config.toml
n_layer = 19
d_model = 256
n_experts = 48
experts_per_token = 3
d_expert = 144
d_shared_expert = 192
activation = "relu"
moe_layers = [0, 2, 4, 6, 8, 10, 12, 14, 16, 18]
router_score = "sigmoid"
normalize_top_k = true
routed_scale = 1.73
balance_loss = 0.00502
balance_bias = false
router_bias = true
shared_expert_gate = true
init_std_router = 0.00794
lr_router = 0.00067
vocab_size = 22169
norm = "layernorm"
norm_eps = 1e-05
tie_embeddings = false
optimizer = "soap_variant"
lr = 0.00539
beta1 = 0.95
beta2 = 0.98
grad_clip = 1.0
batch_tokens = 65536
seq_len = 512
train_tokens = 420500000
steps = 6417
dataset = "wikipedia_en"
Below are experts of layer 12 (counted from 0) of a mixture-of-experts language model. Rows are named router (the router's row for the expert), up (a neuron's input weights, with its number), down (a neuron's output weights, with its number) and show model dimensions 0-255. Each number is 128 + 32 x the weight over its row's rms, rounded and kept within 0 to 255. Numbers have three digits each.
After each expert's rows: "comes after" lists some tokens at least twice as common just before its tokens as in all text. This comes from a sample of Wikipedia text that the model never trained on. Tokens count by the router's weight.

# expert 22
router:153143156121154068114190156149120120155061146073138153117089188120120140114137121100115099206118116092069117158127086144131141054092145110174108143062125129172141122109122152189143097125128146144152116165104147115153158104149151123044109073159115132162135105178111120177117144174186169162151132122175093085098124106100116151243059141131125148061132108100176133125136086144109175133131100167146140082173096153134154160104154109150146079177110128097155138127060059125136131094113133143154160145096129089146093144179123110044047130140099175131103073126119118097118111130039152103122095064109113149140126142098109093106135138139108093123154089111103154173130202133160112148109146133148105160108155147145119151151131106144090129089162147078161201164143093128153147178089116
up0:090149141083154108106161165144178140183120155158107136133116162149078122121150139109150161122099151103185108085139130227153128076104121128186131138119139096033096110172126084143166105114135125137121132131153143121152201147129075095155171110137091156133167105127134130146121078181150116183115103080116098104073141037131113117107207132088138107130162126121127136061111185120091183172092179141046152085084076149108092120141135167166143126094160131087129141177108111073145142103079164167085119121035140157117148127140102126134131091125094066159126101112114080103144073128062142121109144114185080148245143143091122141128141167167130111156131148150146186096098122109102083111134145136127125164050140143144119141115138137068099123123097138123142124176115118129110127159130121
down0:199088119121181189183128142116155185138077135114111125183118132125062123203070086091141077077141123147137114096126062065063166166151108135104144108172135215158136139159111179138171054138141130139193116098127116145094134128156127099099165161110061169124150172137164152132131151128127134107149113172135115097167071106107111154099116148165089099146101136103111165103129105115126147140110145084159114133125163122125134172123128154098116122099118077148155119129141109185079151130132103123171103156140125120224093147151121106123206111105154134117099191089158161103141150124119168096124147080071132119095113180101040167132125113091164116066102152116147090122169093156096175180123154167145125092135135115199106130119154087184094166166109122064143100084106116118168131121136168
comes after: " ", "1", "0", "2", "3", "5"

# expert 18
router:087142081128144143110122081151145124140142147159098130136120175146089124151085091120179135125171097151128124186096126107105120103103128144128147103091131131136116172124138166118109178084125098126174181132128026168084130195106161113166218093113166053093039133144107137149115152164161074134150187088149071129063067136086122101123109071142133088168168114107127127132138161193106098161166132101168092152104119090112134116136134089110165114131138135141205104091127088143167079186148156125152146164173183119109102115090183136121159131121128139118056149079114143142092107075085120142127115136100107190115102148116131124066100117173095135102126109106195080186148138112143089112154115179134121142075155196165149127152183174111107086116128130064156129122141141200135101116144130
up1:097085104211176180137130155117158161178110109108079119157151149085121130137101156122089157120097093121111169110147072093089094120144177146133197087107108182122110141183113096170158102146163164131127177156134158093092123163135131173145140146117158135147149149125080121127066133168196117107167100076155148130089185187068121138137098154170118107125142176121162063106137132145081070182129098141145139110131142122086188180167106138143103150144230146123118133070115122146135088184148079105134190072175169058182110128158079151136115152164104173126123150102206132193081176108145137140097126121122158149107129139160224136105119103108119121082101130134133170095099123164125145124123078135122164191145138124099151089141107131133143158146155072104092144143144190139140123137143123
down1:084170143131156141162141117116119146134115170109145117125105184125153131138096137159153095129148066168096146109127126111165143141131160155114091161102099092087140136108139078126175112189068142158071122090128104180136143172058164150174123136101133057083122127141117146116142142114186121114144057144159047161064089130101122099161148131158113157189191083116124058178133097093100124097157120173177122174173094098149077164113115109185211098122096147153141219124085141151172122147115092086117159079149110084101110115083099104140140164141128170100160190123101094115156083125183066165144121112054162141138127112148117158099151173127151153125153134171130077171118119112087130105072128187117128074134132115172114146143139148079113145106099158143103138168104158112096097143183184
comes after: " the", " a", " of", "'s", " University", " his"

# expert 15
router:129134120149182094071148054121131127198129143125088139132216136144063135100122170148122167148161151133110088097115108100117107082138125151103120112145097138133124076125127169081143159091165107148130116113148086166114140142101099150086164137154165091149072080156123144150177102210137132147132138190142041110093085081158070104159106136088153176191142135112140114168134137173098125126168134148115090139109185076151086149171166121091142139156124086125143078144148053133168075134100104177125159160172167085103128160099207114152156083148162142117133132071140125109126146122087116159118106064133103149109150140115102175118107136178135165091056073099199094135111170155171151167091154124117138145153138143157136142136155109098084143126085075086171108113208122139105078123109159
up1:121109139087137183163162106165092095164145156127124129155095154150128116098120163180139142114129169101052066082105125080110157085107142153160125146180148101148144103127100141120159154150101132137130090162128113074095135062049123180109150107121126142152191159130172101218137094176115112183113138177185092114098158195139102149084195123077126093173177117074139134146144189108160112099116139073127105172121141166095190147053169105132096134151168166155093113065057106184109092151109105127148120106133165147109171128106125102146123128099081093177116144103125123153149189125124147093146137077121093071103145159048142089096097103135145113121121055066104123129148083141139151124132158179147148157146119130135146185115126141145111170104149144102166086108161111126069137075143112
down1:115133112114113158145152126163111090130148131138107099133106051109139094116186144144140198139129198122105139141096140137129138100118097139165138119108107105135133134193069178090133120142115102101140129156087140118084142104099124134168138186143116143091140139157190123136077096115170176151103171113104107054138175181106102077118141126089110077160088145107160142133135190138155136100217078204170118122135128183161156141056135125120145108179129155074134133107085193156129084137161121108124168140139108097155119142173079086042079107152087150108142134129076161149175088125119099101141191126086103089127165094106122099163169114089179084142137117169117144107123111070094133084142123135122178207104093101164123212087116100107059139117136096076119137082144074097163136109156143
comes after: " the", " a", "==", "'s", " his", " their"

# expert 4
router:125128130158144059107151112136143118140154145135148141119143156137103137000127118174144145098134115102132118119143109111127170146130144185132200102152130149096061105110133099123131131010137104128104119139119092134121189173111111108149096139128120121101106044126162155160104106141120125177158139090138123112096182093152120106197108105140111060167115071149133120106116184135133150124119159108121123099081149081137138123140116064100118100143133137121160145132108130106162135085132146109143033127135151156159152218088148120159079146098134159132123116159157148124105191110049148174142097102114152147119112170127090096154166178179127131151101064059189065156121137179197113177148112131120162135130168127119105121122186075105147132198181146113173124070160106124132169112091086
up0:121097128155203178141098145160115117150122163106178102128137119163164126127169146097123118128109125194169067148126092091184087094154052114163100134151064111188146152118141102108215118102121095155157095132148143103108088103159161111070169125126102103132120142075122176073091125134097142193065066138156121116144165184112126176201134125232122092079157097156109154171183120182108143125166086113131169113133159149119135132147125124166146108094163156127132063121127135155180043163129150160117141085143061171157133138049109145162114092093125143128138123118145123104160176163143161140121069166156079085169145094130100131176121113148130138130157086113152145159092151115155144112132101116139073162135125133139094147071103100103157096134155111088156151133087121191151124116108190
down0:158126129076183137127125138115041129152226119172163204166149157129155113142160149121223135107093104171075149138144117123137151128149098131081134134120140104137069123115118136124132154122123140137125161136171108100133159137136184099125162129135073077115176128075072116135154136103112132106108213140120129063130163113156128169158108142156165145136074160121082102122179127191176131091149100070090183175112113129111126140125090105131128094157113136141099112142103098138103131214140079077100124128123152160124111161114088147049142125071128150125138150093164107118155162201125115173097123136165113160169137119149197091160163131114154142163120181108170103133175141173115109094161097119115123124116089052114101143117109151155102122181168112144150136109069121190064177188165071
comes after: " to", " was", " is", " he", " and", " be"

# expert 8
router:129118116130124068106134074138089122086112139138088197130128154151180145018066127125120181141136067148120124128082121130144098156068173085136135084112125126154120147168162061131136059102157186152173140113150105068135080095207157073138173097113134128098123130123119131118088145141178203144145150147107123093117068132137120079159084124154102093121164095092131091097152101162120099133127138140126148187097139124162140122110118118138119078132094121114128107172102103113148095131108134134140138127158164119168160113132158106122093104078127180180075095137128139171092182105143164114111118103140071143111154159082182120175155184091104189054104111154087155169101124105176109138139132119197109140143156102160097080129157090191082101165174106143210178145138164159130102143082154
up0:099167083077098167125164136165154080135147168147101151140143133136174173090131161104110136093151097162135133150149174128111075138122131141105165126096131155091187103113142072126119053077187088101087123113171069114122110088139145133117132102145101065114138194110084048104170063159149163179169160198134140093147121133169185134244123119039171128117121142127117144120071163080119135166127182142154151169121190092156103093114163128128125085102087187128096108101156118165125066105120143122131103098157117187115117088092119197110062061117165195195149148121164144129137131072133117123132153125159111118109081146097153143105121154168136135099103150126112132115139083129157127121132132107140189133162143128118161077101102094138133139160139079122179148128122115092073140115118098
down0:119160125103195107126139096088129154079159153133143129147154121132168091134133109155184097115066084117130091151127135144132097165155185122103102127113155153065150147104093096161095075173086139116112140074115126173203136192141143130142223087068150137135152062125162102089142189138167126096182093162115100177095108102164142112093082186119171085144084114098136150101109072162112079104160103183146157116107187116150108108195085156188088072126153131095156117153106139118112121136170172135082143108081127124102106128103170126104087103164106149128143121121173106105113128143130096119094134115118132173126160092151100078182147177078133070113132102169157166109145138117167144126046133117178107175173123114124079144203124140140099134142164153145112084214132124110146075158158128
comes after: " |", " \"", " (", "-", ":", " by"

# expert 0
router:113111078115153115101151133134154118129107156152089089163108145102153154062148141060158183107181109114152093115132082078089111045125135112125100120136099171124086144110111169107117151119120139154168125169124103105057159147106114099151200123158149114126118160158134202179116120136171200190142125172094150150093120055140132132142100075137091116097169134145151109127146154164088112129110100111136120087098143048138135141162141087086142168133125145058138137153125131115173082103097141176117087153206168096106201162072175130141107192138091166154093064124145091103087141112111134107154122101075122194033129183126118098106160164142102139140095103102123150134114117134181078129146136132125149154125141112094132137116136098177128053130127116050143118079185102096124175137085140
up0:070150111127118099115156155126136154107058141065107176062155062124187138087056111120105130150108144168126102094185173159162118090162144139108161139108088120154156144139159108138150146150143156181147162065140166153141146050135154105193125152123126049174147163136113115149151133083096121071157091088140102119093111086142122128090143149169116089132109151149123098146131087056132135100103159105137120136162092096161136071116102130148067132204112120173153159105090113100115124047107103103157100165186192119105131157168094122105156100150128132099147136200098130076117159169131123151120087116154165118190177164083114083124134127147163153119156146133103124164114113132155116178158152122179095121070101116148184102157164120142039082144132185132149048130123099105120147133152164
down0:131099144152131117089163172141144126156148114126080062119167080124135137078135109124146152187192108164060132080141113101136052072124087139093140116123102099098206154147117172186079121137084081126115100136142124145140118130084148159170135044101153152138072136175089082105142138185121166142096149160157047165132173068140151158063124128159126101149175106162095137073121115168130119104155129180147108205127109096222107148201142159149143149116140141095127119147157141137118134160116139132129129091162166100091164155116145155155158187144115131130148130168136135109173133184088148190092153136155146102139122123106100163108158118175139122128118111131090178150108164120093075124144115137137128157121162091176126156135092188111111080153052158102060133092097101075147121201108142
comes after: " of", " in", ".", " to", " the", " a"

# expert 10
router:097128165114152096071201119152109142129130157115080158162108155079136126116136098128176140116163127156138107116124098079139114093143152109164138127083123146071120158143078116136072155061150110108225117177139159162084175123186136115083120110164123107157134166137142123201124090126105128207120142126156143110173111075152148124174087116178077134111099109071068119115108123140057122135159115073095111101112151114143111116171151082152156142170098103092171180096096169152117080141143154182157122135127170189153121126066147123149112145130098183130087099119192103149152102134104117098138093108176084119152111161094189065179090183130061182121138024124166091136128123112153154149126126152155169165112113123136117146117183153120090130081116123084140185088135121142125091161090166
up0:129125134103068143131124103173077062107168048162065141140103110119096179093118132167153132181139130195134099136113114102128132173153117126079107124125153130153149188092206137154105120132133157146113139161142143135128166173098096099177109108150109110088113124108121143130152113103158120127078100197132144147140123164109144161148166183154104120039111134068129134107095149111109126123077147107131126148130068143077131153094115128148123095027089085136093112144144117083133048124091148120133163127129158160087107161090093068049128146144054126153159131083079173117101157070092129106140105120147131099106093100113165087175138107122147067180146135142113136127143095126159128126075174159136111155128116147101154110162133146187187161084144188081170126128108111101140166194196055
down0:137119163137115153169111164120059086092105143112158121160147153143070130089127147115112174145098125094169111154087153146139195132121118130160117116158131135132108180114116106156125173070147128095038138110133048146107145081119079122183113106114124079123095129060100074174153107074098155137183080074116132167146165118162073182165110138156125133114124172152182180106077147154127147122117124153092149144123104095094139112148073180141144149146142095108160115144142094070155117139150141097154094169144158145165111154143124088102153108091137091147128145128089071165118111084110195111134163159154182074081180140117135129124104089119146148093096147090147153098158083097074160107064081099144155172170151156201134120094165138144099094080145156143125045149104186118047090079133108
comes after: " in", " the", " of", " for", " to", " from"

# expert 20
router:115130149109180103101166163136128114058114189148064167166168127151117176167127108079163136131099097135126105110086099144096154090164166112148153076145155169181148159140152134103094070095118083121096105104148113151083142184107126118112177109119137138107150151168142163109093109131181159160173156118156123135081072106176102148137095129149098134083175086122113111159124124127084131151192114145107064160092106102110127142103205083165097132148191126096080195167126126146120091143083137120159105185107136109140166129124138050119114180071133111134120139077216066092169135103133122132091131119161085192142149161111088103104103147089127131167098137093132138175068228120146120114131087115157121158106153151197116168134121100172111109125158159101140126105110151135165125068058091
up0:135087143179089138129064094093193095144115192134116172177130112131105177188116136163159158126076102150138136050111157094127098128115088123094164157114080120126109110069123136109158077119142121147132093133135100136085108111107112189147073072093070082078104120168112161133160137136118151171135141108143076104100137137117170100119080163136123105085116107101159109201113143117116119113089130168114119146182152145149102187118127025098162164140210165168122136185061128145128108133129132106211191182130095103126125128075175151107114111162084146099118166142123058189115102189132118128135169140130077114107104151159139126094163086131064159125123132106089075105068164135158148125119146075095143116113136074086166170162145108138143105134138145092117152167077154141176135143136101
down0:033126116102092105135185087107179113136168094223158115170145085083158084157140152132098103103133078144122151156087133080115142129124142079138123129136134145182188100110167206125109161164133128153140197127113121137153134125073137075116099110102142120146104103106134197143124067117113125143106098072099212115159155171166105171095089105157141107183161125133124100081149101120100170095162123142103087043076125141154110161133130172141076112165157169147112150118183135120092132119133148048094144123091163168102189132142129129101075113088160131144087105066090088132149148148080088121097142106127139177164117092079149130153121176143085128129134129171112152149154080101092122176130117108129078149173107111144121112144100105131082167108081135184185105055094140121130159140155114
comes after: ")", "0", "\n", "5", "4", "6"

# expert 3
router:118112177093162127082177107159165103050126127170125149138104250068106123107137144130133129146114157075136131096119090135106094143117115142130124117086169149107114148098137149071115151088124184169126128164130115124114209070168089090084132049127154119148151145121146076154115109110157065144125133130138122095157153119110110134158118139110137086105170127127142094119146140127112125123134155141132135092089155096148145140071128095150161094167174143104108163150013056121134142100141144097198150116145090121151178132081128049134160123122138110153124124128163105144120196076060121106148126169173111166146146122134157138076131158173150144067070089107140196171147187170146128132096106132141126119109118116192200041114113109153150128142159074136164154132159086147076130113088130
up0:161151116144124086120115213169121133167126027131143174082095152084133138118136128136162138150155046135089142138072141105133095115114142140123118147100074128135055157103197125143131124140134107167148150179137194136134121118159131140148099134127116076137168141135097134139109056181164168176107113133191147156137157172123127124081113099139091162174098175174125030177137110080102178158104088156116122101128169162140153123111129094102126084116184050088184149147120161127105170059091157120109156149130111136193120165123142090127161104170151101095136103164166158175098094200139125120102156137181124142139089142100115100125191138115156119142190145126134159111165133106096116190152074152107091067130132155117141148149124151096152141040159114156133185118099139115079153098120131
down0:130062130090105153074118143154163083130148208140065156115094120082043127122159152092156201132157142173164148132165252111137159161131130109135073106137115137154097090160107074132134149165145147117162169121107111151124143153100073127171131081093150143096167092110160092127160187149138107134197143127113131177111086092109138080110114125131063124172149085128122116153150111180084159124134137149121161133150108162115116112165097097104087123136138134156157156109156130146126144117128078160121134123159170095098145183117156157135124181092113163206151092175142066118152183104112115151084179130129107165140146160158098056082112147159160085141197143107082125146120138123155152121131114093109188149136105148099151076097100122150117156073164209120156098178138163134177101123138066
comes after: " ", ".", "1", "3", "2", "4"

# expert 16
router:085136183173135099100159152191149124129093156128111171160167117097132133149094100077163096137136129133107088136154079088104064109078194120109103123081104149125098139106122085069129168135109075174119135108138092135128139101129098139085121116150153083151127145167160093168124108154163185156135203126123081087129081075155150102157119144134122179189181121121125096102073178133116082113179120132115132117134160137143152129134165124105174091177160148117190121194057151135134106165123096151125113136137236150178115155090132086072087102083108113112068114171140168120133104060138136155079081119074169161129096100140107168147149150149100147085166149133106150170096152165122152103159125172114098135153142060159095149129132155176132109165116089154182200123089093140128148085125064
up0:117163143128169167175157152125099164193120153110104103126165093114062160140052155118171128123119072148119150178107132142124141107111117069110172157140103150106067178158191102181157101104115078113132108120142106094175118146139129066146069132132146108058169153143126147098136171167150148103156109118111142115105151063134128137119097078164108132117071119084126119101138123128105165177127115068151175153120174174111147130151130092117140134141135134089128116111113142182138133142152120072122054111067130133150122197178128123152141137084134060145104166121120156124058113123129124185111121184094173117094141148169137146155154122122110166067103218116084115125123105171162093137110026138061079172118141149143120098120129142132143196178098103100109154188122141185075138149188087
down0:089167118119121120117133136077130142109136134190157099141040151122116059180119108151108053091142056135096093141132160131118142110146150162147120164051126182120183076085158096095103154125156064117119122109147130158165133056160098142129173069165104099185116131179154138190163132093123113167149154087067147102071089096114145140132157176134157166163154179097137092175166154093143091092106146117141123092148139107135070151148128106184166129123141126117096125118147135120139083081150111190104141175123143147036101128135103093123140161135126163126078139143104104138148105143128160110091141161107038183113130094203179101067063147140191107146143154175133167142162183108116160124138212158165146120148104136124167124139102119130099097170179123147158119099128131123140119134106114
comes after: " |", " ", ":", "|", " in", ";"

# expert 44
router:107145097098182134091136142127128116102144168145111154121103130136122138147119113103082175147169150127124132168119127105134127130128111197106198147128104120117095146099089096115131107079149127125158139142135092114111118153100159102123122125159179085099098172107090162161102122163098123109135150182120148104054106066105091109096093110161083086123162137110131133091152195203163107110184110058201134189119131094129166149077126067107106104170216148122113132178125065114211127124119143124130111133173138106149120159085151101129108153073147109110113108181149073136139122055107083146122140137100111135103098113086113119127093174148097094181154119101138128172105183164133163164193123147172146141077161168144116121198151144123135068144200152151209187089133139146185157160050114
up0:170137131091150106196185105118152100110120108099136105124136090148126140129151075123136117155187148128145041136131166105121112163098132105146084142142139138141085109172132168096140124134143084126112111134098134054180058205138092130187107093171078114122115074081100152235110100122163147119123111131139087123158140133098166088163059120121205121119080140123156153079129176144088125227133137120073150066090110147134143147089152124133122188134107104133129110116158148085132180137149135134088105126207173092117172151159113119105093106126061095151143109113146161126053082201153174106156092168121110102106106130132165056079170110122160135152115110135192140132107147165147176105151118077126125134132113133118135149113139153086118141149101122124165097037125115125088099107168128
down0:136101186162150111172065142138177120200135146117088189124126132086151205090110137139152104119054108135120149060101116108116189092085132175147181149124092111169101153121114144129179117093157165157177136168126147084063105127093110164147076138204072123175126154085140123107109130159166133158142093103090150154137085108127120106131125128110180191121064124151155130163093133142104137145148146149103111062109153143124104087104104127169146153118110087056153151114114079134124097136131108132055080121103133132159161157170152139127128134145186097171122103017103127110134109096107122125137104123136129163168145155106136143153112144122121184112147131128143161145075148124135086195123129142079134151150097131074215087179040148097120108138091176093169106170153109070162129142145162
comes after: " was", " he", ",", " He", ".", " as"

# expert 47
router:046145189108150132106120154138124109119121175104114198129157175076099120125120162158151089118117127133211087090127142101099140123114219107099129119125118159122107125140180186116117111077131066139156122137135109130080175082136127113110162142109133135071082161147126166156055084148187101077153153136152046140101120079137067125109096128145174128153122106127104117151120158181071136145103164112109087107093181105103163089157151127124147114121150151131141130097056139135168097088108221150125120144135171143128157110124149103167102152129131167102111149077221106165101130140057112176135131090161126169166112167102120117099165122155125082126091121061170104143139181086176163104088154172122138158132138107134112122124112113147104137151157140066161109099128147134149130211043097
up0:080112136195160187103125099129131138129137129125154140128097126144177129090151117152115121187144159181096090126168112189110168137133089126156073155108108145128097114087159129074099148158179166163083117123115086092110136133131088113106178074103170127096104073104128068129099127219175119105177104197164130093159135093164067108128119080120143131175185141077120198152096082199099088106156124077094154069120090120128093117115183138121118177131132140121152155112111125145139157124137096127122123104163100108114135105115128140128111100108120133107068107094134106110116124090133128161180206156181146145110190085096105109134181144087097089105139145132157066126146091086140124086119151140131088121112129137134069188116075128169062174152186126145085139093084128140180100096031133
down0:117080150117121111149085134130173183133058100119123174154130112137105074148132074156097116125205161115106135151130132066086136093120139163095137125154156125145101139139039158140125093094130117113150155149193100124133110173120113134202113118100059169113069163138136100158115129110137123140085190051122115151109106165208046151121109139107112137086102123139166116109117078054109121108120154073154126169181060103160135144137094119140117187193133108169143111174161149135097066145119125131124107182111140131113132064176118131115084102144174068130172102109152142137121159143151210109117114143127129179180100097115108099158141118100152077151169187136132160119160107098133121104121153148152092153140159137164120177125218196147083110122097090144125106181115154124108105116190153
comes after: " |", ";", " N", "(s", " Candidate", "N"

# expert 5
router:090052064120154128108131088087129133164082113107134142169157162177133138097151105187120108127152100121089106201080148085117065102116165146106150140163099136178133181181141123124121078085146109159156145115133092169053153147131019101146173132159124124138116149146125119162146123169132141132190110161164149151142138080146098148117094110118167132109121074177158093136131158136123196153119120138136088123110102084226162146143139124105130092167107138140178140155055115163106076119094093098153115121128152153100117118067164084129100159098151139139082112095226123174122087082129128167130148094173098138195108137122110132105167144158035172106147119118185138132071168125142139152086149173139118139098176147199110162111133082135146055123099118144123146108135139105103145120123158
up0:095054168110110138127194155153129078086111099090126111119112110184134157094189118133097194095162136182156106077127111106158172115117093161174114089139063133191109167144177123198110151148179137095094101114175141104127155124167089101158143146159108091150165160101097165092167146120053130141121082118116123136105169162141115120162139156140145107076129124174126146145066131144142139172114101148161068138181096090155090128109181199104143111105101158130113137156138077159106158142112099091157139183094103173138085177151120051088152142119140164148119126153099131162118102118159111146153164130107143072142170197069096148124151130095121071152081055139177146127089161177194141164137104105149156128052109105150185122128159146153126158148112049115123142173134110099134121107097132
down0:113108172110151116138139132146076136166162161147087064103117133089133061022183153168106156125139100094131170106116117131122123157183142185113115109128078168133131072134077078058170137181148163150125167163192106120080185145114135076141153134129158142152123103062154096135138095102116135127104146149152105158142174050186118125087119084124143158131130132181147124130170187082101119076127116124103130132170119087135168177156133122181132203129131131106086114113161138155092094129136104132121229077133135102121131149137133128085120158124105131119147166133163104106171163144145169076110129124084150137084139110142054149114150149119163070153141154133148130082133098074187174137124132061092134145147065121094121181104156143105105110186156058123134148168104159087108113161184118
comes after: " |", "|", " ", ";", "==", "See"

# expert 30
router:105099167169123149105090163156090108200108125127156128182071127067099102105123114096145138151145147086132103126095104134098062141124139134166185107164088113143123108118081058134100130122207097121129155110133114139133112116089155114119149036150175077168103139181154181171129157162086120169145101134134120174133092074139128110128115115094125124114124104040192098134130146148141161159095111185140141080043123115190186140118116127094087057104180139065099148147136082138182129102141102163153084182145148084129079108113148073091156119089120151171108144069174141164145182118147099137100096126175117099134126123105090106135082142165137116202149138141132168129120180121157108143155086104152101114120120108079102127123202125146112131147139113100121185123109048118175115169103161
up0:092102085108129089079152153146118115129102142129176028109094095180058131136133133175130094122173155117098124082124056130174121126136203166089079108168084126151139111145072128116075082138115093138134102167121095149096103130110101128128164079121162082117116124163154145136173154142156152100123111125124104105127134140168095112137100135142144056110114078056150105134152135129141121149137143124123098088071144171145170117115109157148160085125154129103152155162128090132142148170094165137168060126132100155145147079141119097098145137144166102058148104107137130154064174166184070107109111171183117119138111098186077212125128099168170126129201086161147125090139126048116106108225124147146165133149107193143143180152102168204112111159107128144128051124132118130134107123158162
down0:089147102170149164210114094115165111115117101158138129119162089161138123178110118066126120147106121117186144102186148133141157170123075119127089140115172165119141129089144071154097109191174159187100120147009124150125093165173141111154167095115133189155089101127175086102079122150108091099171127125132153148187108123094087162078074109163086088120169110149124115098115183105128167167115154135088107147173165085169147095167144152128140082118113147095133034124152161065177177143105096070132117120116192141145142156137099189130129151164139079139124123134153124099190138094162132197174112070134120142133130149151180103123154173070095121132101149129102126151115144118123144123123154109125078126111199089148131097164114122093133173117117080137135066110097170097119181113091145
comes after: ".\n\n", "2", "1", " ", "0", "9"

# expert 40
router:145109150131146084100130129177103107162086144191101048176150085171124165121106046060110135149143144119119132177144082080057166139157115144084146137118158112141119113152143153175141173110152100167113167131083130132088157109156071066164101114162202158122058139147123112177186171164127179124139100144136095154154083093159091107178094106170140082171117080142080093134085189196112109171110120115153136101141171147130159123144175112115096087125073185059136181093112097107116105164112123181134159109166124170165117118072146104125128117143108140113121106097153062143141107120099114113082107106170142156112157111124170146126083143115167156113178122125181137125110108172128109169111153136111071142119187190146103152160123100145072140117096117095171125083152072161151140157141077
up0:101061131159126116114103128160102127110105129170141132175139206120098106163105166176176156097083210042197142156088161061131123134084161098170068140127156164117125198110107094154184131116168158111093168088153156081171127124117152122098115134117090202151106125149155184130159108134137094109146156121078112078123145132098128085126128130090070095122125067120129150128113118127072116136084129169135153122120085165143179120159169106133113096153127164129106093153122122199145125127115095186085115078171146090109101127067141130161127084129159151096137123194128136071130148128083159118142129102148152124173162154164125172092146091108185134128153204241119141166096116093118086171112135194128145145120102140079093124189118157116116119095156123168142145147115135098152168168113138
down0:086155087098143211128150094086186176111146068154129082159152107072102174181102109086118084129148129106189143128162130110162140144145082116117173134133154154128158101118178089133109121087094090152063101104141163100127163113116088134152138171159105121160131125191166167113141142150098139195165154106143152151144140138081153102125081123170122139132137094120081103098130050047140114182127151111103139161135154157093103127137109132167134146082147133147140124090124115170080081210202104076101123140134197180178146055165111104157126152151099073199081131084094187086154165104143123140113141138113125092171076104123137133155119136098097114113118157121192104170161069155129146132082103131147122128117182113173165106104144137125087132151160126144143145138095127091110105066051104
comes after: "\n", " ", "-", ")\n", "–", "|"

# expert 11
router:130092090166162131086142175107104113127126185158152145161137158106080142192061120163122123174158032131118188150133072141092162172113142153114090114216106104115117140148122120126113114081108189124111129103147092098129165110130123099110119076129138125121137155104086178171093119152159131154125132151114121082130131099193113109135118114141083145152182069067122079153137171164121140148067195149141120150101182069122142124172104156108086144111143118115112110226093152116132107120065108145174098163134102091107139158103149110025121151064110139115113140133131076200174135121096117100106139095120036159100106163101099182138133140107142095141070096126135135164100119154121178167147144101149108138089139126206174123128156150201082132147151120147144154098133134161089120128082120
up0:113133162114136202119080146121127179104135104117128167166140109095112230147112115169138125102114139106140153137132072098081096145099073153105146084152189207163121159138168170110139129057122169166200112154167156097119116098111169111124114080103125173111192076156133143156172137109137101108085180145121170147105118103129097142121135110169066193124110128102125105118122138124119146132125114105175113087142124185144188131150128170165171122174105091137134132137114136053093139104103162153076108167124163097066134152105134138086137120083172145091133079135057195149199124157139123147089122058131119154104105076155201144194155146073135077131119081044115140108121151127105112143097163139136154094154131154159107121146121134206080096113128129087136123094111183102139148119141096
down0:151133115239125085125132141195170118099163178080118114122077098200137151099099169141145185214136142137090086081069114138088101147161156160104167158137200124107179155177095139117122124093099154142147141089173135109111114176134099141138088144098108160114146108119181099078132133172093078193158143158159152135109115220196088164174072148113168058126149070182142122100194068098156117134169068162128109169173138185098056132076146115138181121126155108150124096133177143126138123138190129131105158168143131072073079122084163152133159124129125175133119080096133159144158125116117100104134132154115130171113159116109160122119146093105080121127135126095128147107119121129123088192130104127094146154095131129079098139099136104108121125086138125150146089134118180108135137145136131
comes after: ",", " and", " well", " but", ")", " However"

# expert 41
router:129137162114189059046145138158171072156098182148125131094174164110094140189158112111142108180197141104081139118111122090052092130144146154134096171091108141121109132098114184096125192079170119131127163129130126177072135148153085086141172104114159098153074107128110154142103049142116106127093130135141110125088093118135118000123127113135127117092148144122174121154145111129093127139191135107126150121115154084163132118115173081073087123114149123110207113137119070129157051134102126143115079154216146133104121133118128078143114099111096180123112087214183124110096119097130119122114125117134156115117136179093150153148184165172116148184117127113173122136125118152133111148119172118113122139118137096080144118140162140161151144187179115126131141056088136148095062157143123
up1:090091104156042127106062126071143145139101096136128116104174093119130082094114136095077112158107158106159163147149126117135130146127162115145136112086120124053152143189130058084144171156109111124168136148137079129124145138113145173093130122108158109149102119165131065150100170134182081105188134110091147104164090123117115088124107119083122157153116163107102105155117075164120134160203073068103138136119086101145168061122027147137078116105144125137073080106097100157153060130130128108113107076157090126167108224150112105138090121148149105095139071146102096091115107076090070076132114151153097099137070075127108088179119099152143086131093156141147141120164131165136099045134099176152170116137140080164138135098130125121164095095168131066117133182101145131143105084144103
down1:111111158127054056113159130150122144131119089094161119080088129101157157175058139096128141099106090117104146115164178112197137146153113141243099138097139095149109187138062098116101138074165146141177117131144105152098167148112093113136080127122103085130150181125135095124120113143098097152122121202077101147120084181143172132153095092092170201115145182073169128137159072159125166123150113081124171130145135122124096145139132140180090230119105111136114081092138151118122142091121114139104113121138122096128102162151168171126051121102134149143117111138047130102185098116119135091143204121075177117122095141150138111148088124121160118174112129158134137172188134111146161134174153159093168073129094177153101128168135073180107162147115167178114063130094142131162122121132153
comes after: ".", ",", " The", " that", "The", " where"